{
  "num_attention_heads": 6,
  "init_std_o": 0.0263,
  "schedule": "cos",
  "doc_mask": true
}
Below are experts of layer 4 (counted from 0) of a mixture-of-experts language model. Rows are named router (the router's row for the expert), down (a neuron's output weights, with its number) and show model dimensions 256-383. Each number is 500 + 50 x the weight over its row's rms, rounded and kept within 0 to 999. Numbers have three digits each.
After each expert's rows: a language model's description of what the expert responds to. This comes from a sample of Wikipedia text that the model never trained on.

# expert 9
router:463592457463567497458570520581496501529539373535541442446464431489542600547475633532446585468419554387443591569467536533535501446434567482530512451482587543517540437424494544542518408417520526556506512486480488516498578514564585473490432472521498508461395603460430600472462465536457455500487550568530536510486571483511489550544489427589521447459520520451455506513582498529544494438555
down0:541417493427459368446456544524484517526532425485540574546501480511572419497465495530587417517458505540549535439463457556476443471405553489493563577453549492440442582495572439514608485500474436442479583526481530501563531501554447495505466471504542519526415490379484461477430529469442457505522492455445489460465459462519447467606543519511460516469430472568439432401447473542484534532441
Coordinating conjunctions. The words and, or and commas joining paired adjectives or nouns, as in fruit and flower or commercial and agricultural.

# expert 32
router:553545532581498510424499518557483495497593407420559467466494492526559561487538547500477573496468530544521523575513514453544437512442484444535540477496484539484443481421505510552487474418390538451498493478325546540558512536481569421507524528556538488573495541459418538434566473510404460390391563464497495443577561513520545455519486496521489491471560551479478460588571545470592402464600
down0:466416558551462407536496533538546523482519481515488495494577451538466414528518545480525525422499555412565478481409542561450516482486536455501501529448525538591471624525472482533452520445535483371499563474511467477545498469504433433407545615568542556497443423471460467573524563471474543587524447465534539401563447507534419508497491532499425425430548526500484446527509559491512531475387
Determiners and Indian names. The words the, two, both, several before nouns, and syllables inside Indian personal names and film titles, such as Pramanik.

# expert 37
router:484569562418541470471513534478579559402557496617539444455404538488499524537513484483434551491553423485433459536508465544524468534441534374541533509460540512493474490420505466512424508452512496501514541451521426483540630544520525510476545476534532545590447549465475497479485541557467552439425561480494520419581522403526444500463504595540516544408604490464444545475606488492524505394590
down0:468464469419440315491554527543538494481470465460479443517484541560557526447468602541567551352469415439507564482487532548529497439501547463544570522543541502529465504523515585456490493471493454381492549591568501513579412427459385500530516581496509452565442454430501449566561488478465483467451484413534468509526545490534379476516528529498425570531461494557484435416463457487423553450454
Reviews and citations. Tokens in arts and media text: See also, ISBN 978, Metacritic, The after a colon, and words like praised, lyrics, Story.

# expert 3
router:423561396426546506485426587575507530496557462505546431481532446515532538653544543605499527492485492506490482617504520574572464509477550413465518532526510531570471469518494509492493493436439500535506611462414496464501533448509525445488434585657567497528503462409481455449540476557483490486528522401480446535549560467515496478527482485495457482501523532466462493534498478488535434458617
down0:527503495447468477536482565475474497572506457513442451613498466588584441425502624486500534532524596440487514478422498562514518534441470515524562587412498531564459470473464428512530441562372460388486516530475451470508538463547415563495575510452520447574469447395467558574556546432565349490512453454486464482494428482560474477565519482447539499562408532494525466527487517505442510544418
European place-name pieces. Pieces of European, especially French, German and Dutch, place and personal names, plus "the" before venues, e.g. St, Paris, Vienna, Lyon, van de.

# expert 11
router:478547457589524554454428520571464575427546547483501463441492529523572545504504543473526477500475551449539546525516479484449508504408507463485468485511534529441494438455531493437509447454504434497530439514419516528527553523496569484490572526545536518569489447482384555474538403526497480511416524437410542499642580524506460491498440489528545560512487563498498544551524405463497556380511
down0:523422430426415509560541520558422475531549389511500515548517506558552475489428580520551468487512508515493550492451504501487561511477523549553514570421539511531502526451631443607474484551460511485469623438447565460466526529547434544468505496524516506514541468475517462521533503421497556477490557491472552477485450471466501452518547510516442467461472477542534462418516514515453479464439
Arabic and Middle East. Hyphens after al, and other pieces of Arabic, Persian and Azerbaijani names and places, plus reporting words like According, wrote, saying.

# expert 39
router:424638480443602528423555601546476495476455457484422457516527420510537455505507518484519471504499482457524444581496457457473563499560494510485517481495593512511490533476544497509485429493468541568552417590452474459534570513581517424452457557488462569463528498398453500470516548555503492511447612418558471489546482440583408420515517502563480446428461508451478499515520543516591435473529
down0:551352481487479453439555538542488518454557411462412470529491463509567427645429607475553437541603523412484521470484436543485516412514521508525617596462515496489510529474547426447483470498433544454547541503437527481532439374503472576475529553531487528540529373480453603588521570398518414460463491447448519466590437485567406491523382526468516480524402529528481369515530472469453567532387
Mid-word name fragments. Middle syllables of words and French or English names, plus dashes in year ranges, ISBNs and election tables, e.g. co-at, Cinc-innati, 1976–1979.

# expert 42
router:499497491421480518531499583550497583484589465554605471527504453460563539581429557483509488534501529529494533611532513583496496441428542518421559379493506521425507544448459482565529384487508466518435530494506608400558595503554514458476451603519521429477470532514467510409553478534451555461416483456538543485464566468518463440518455477496565536503547480451487501555515565419526349485549
down0:576444469416510448499521557509530469523527437453465438467547529525589418485548605426595447523514481502493606501486487492484415415547468507472530554516545529499492494517546501481430553506474491442508542499444467401466515466540463554526497491530620503543480466506494491535506536450554454481454474459441464499526489437531476437495508540451526505508436618459487491417504473493476527551528
Sentence periods, coordinates. Sentence-final and decimal periods, minute and second marks in coordinates, and colons in taxonomy boxes like Clade: Tracheophytes.

# expert 0
router:437578514504471519535514450539501505513554456474463401442455478567495505547486543498560578468501494466541543533485561509443495470424463493514531632510473506583464532385472498454482448504474561470507503489461550446572619519493497452506508563539511550610434509483464576472417489593609460524554511370440554477456546463575379372539457407512516503452517507446446490596535493469515485506566
down0:538459451565475420375502569489385470540542488524484505566501448492478398493512553422519480457558598524524591494504512541611517488420505495530609478545496544517501491457532540512582407490490460445554525516453500456539554528446427517498501534603459424520371478420470577513574517477484481446471550463484440530550425581555442468529544587567463448470422506456425525423493540486479519447451
Capitalized name-initial fragments. Word-start pieces of capitalized names, acronyms and hyphens, often after line breaks in tables or credits, such as In, CNN, Brighton.

# expert 27
router:489496537509508543506533511570460544409540516550574418515510543513533526604482585500433499552376488442478510598469514560427464478498524587469412482554470537463466411424487492549502465450483490569501518490436579478590508551502524574463462526540602576531518535487405553473554403530516512530380514446472500529522512434515478467466521460532590501471561570497466524568476460523499434455531
down0:549485441507441521427473537503553567474539465534471471598608492537546437510390525510577406488555456481522541455449556534434449495457591472442573513448685441525438533463598477508535484481461470448521601458480446659496500425549445576540496561506511452555441453457535536527576571438489489435439516474469515490511492560525440448537418538426455480542469538515571473355441583518563568527519
Math and theory prose. LaTeX math pieces inside $…$ and function words in technical or analytical prose, e.g. \forall, \epsilon, theory, analysis, for, and.

# expert 25
router:477536443426505381479525493520450558483535499506470478605483502562521593664421498519479575426432558519474507540431497531409470416519516509502545556470481594472453454485542416566513431497417532603549555569433504428596547461505410484494519575485496527443549455498398529508509538537465523436517598459537598451554543479538469495544517488505484430499503505492470421580478613514618533509603
down0:462445439448465391540548556624487527509568498474487457638533454551500494544480527504540542531517503453536539463557580493525476438490507523449588493484512474494547562566516465585531455523532459463533599410512435521579470402490421481461460502462498418500368454428482391506551540423531473444468434491459439549489471501528528442542552549493449496525421554584471440366488569493480464493434
Athlete career prose. Function words and verbs in sports biographies describing play and seasons, such as played, as, in, so, coach, racing.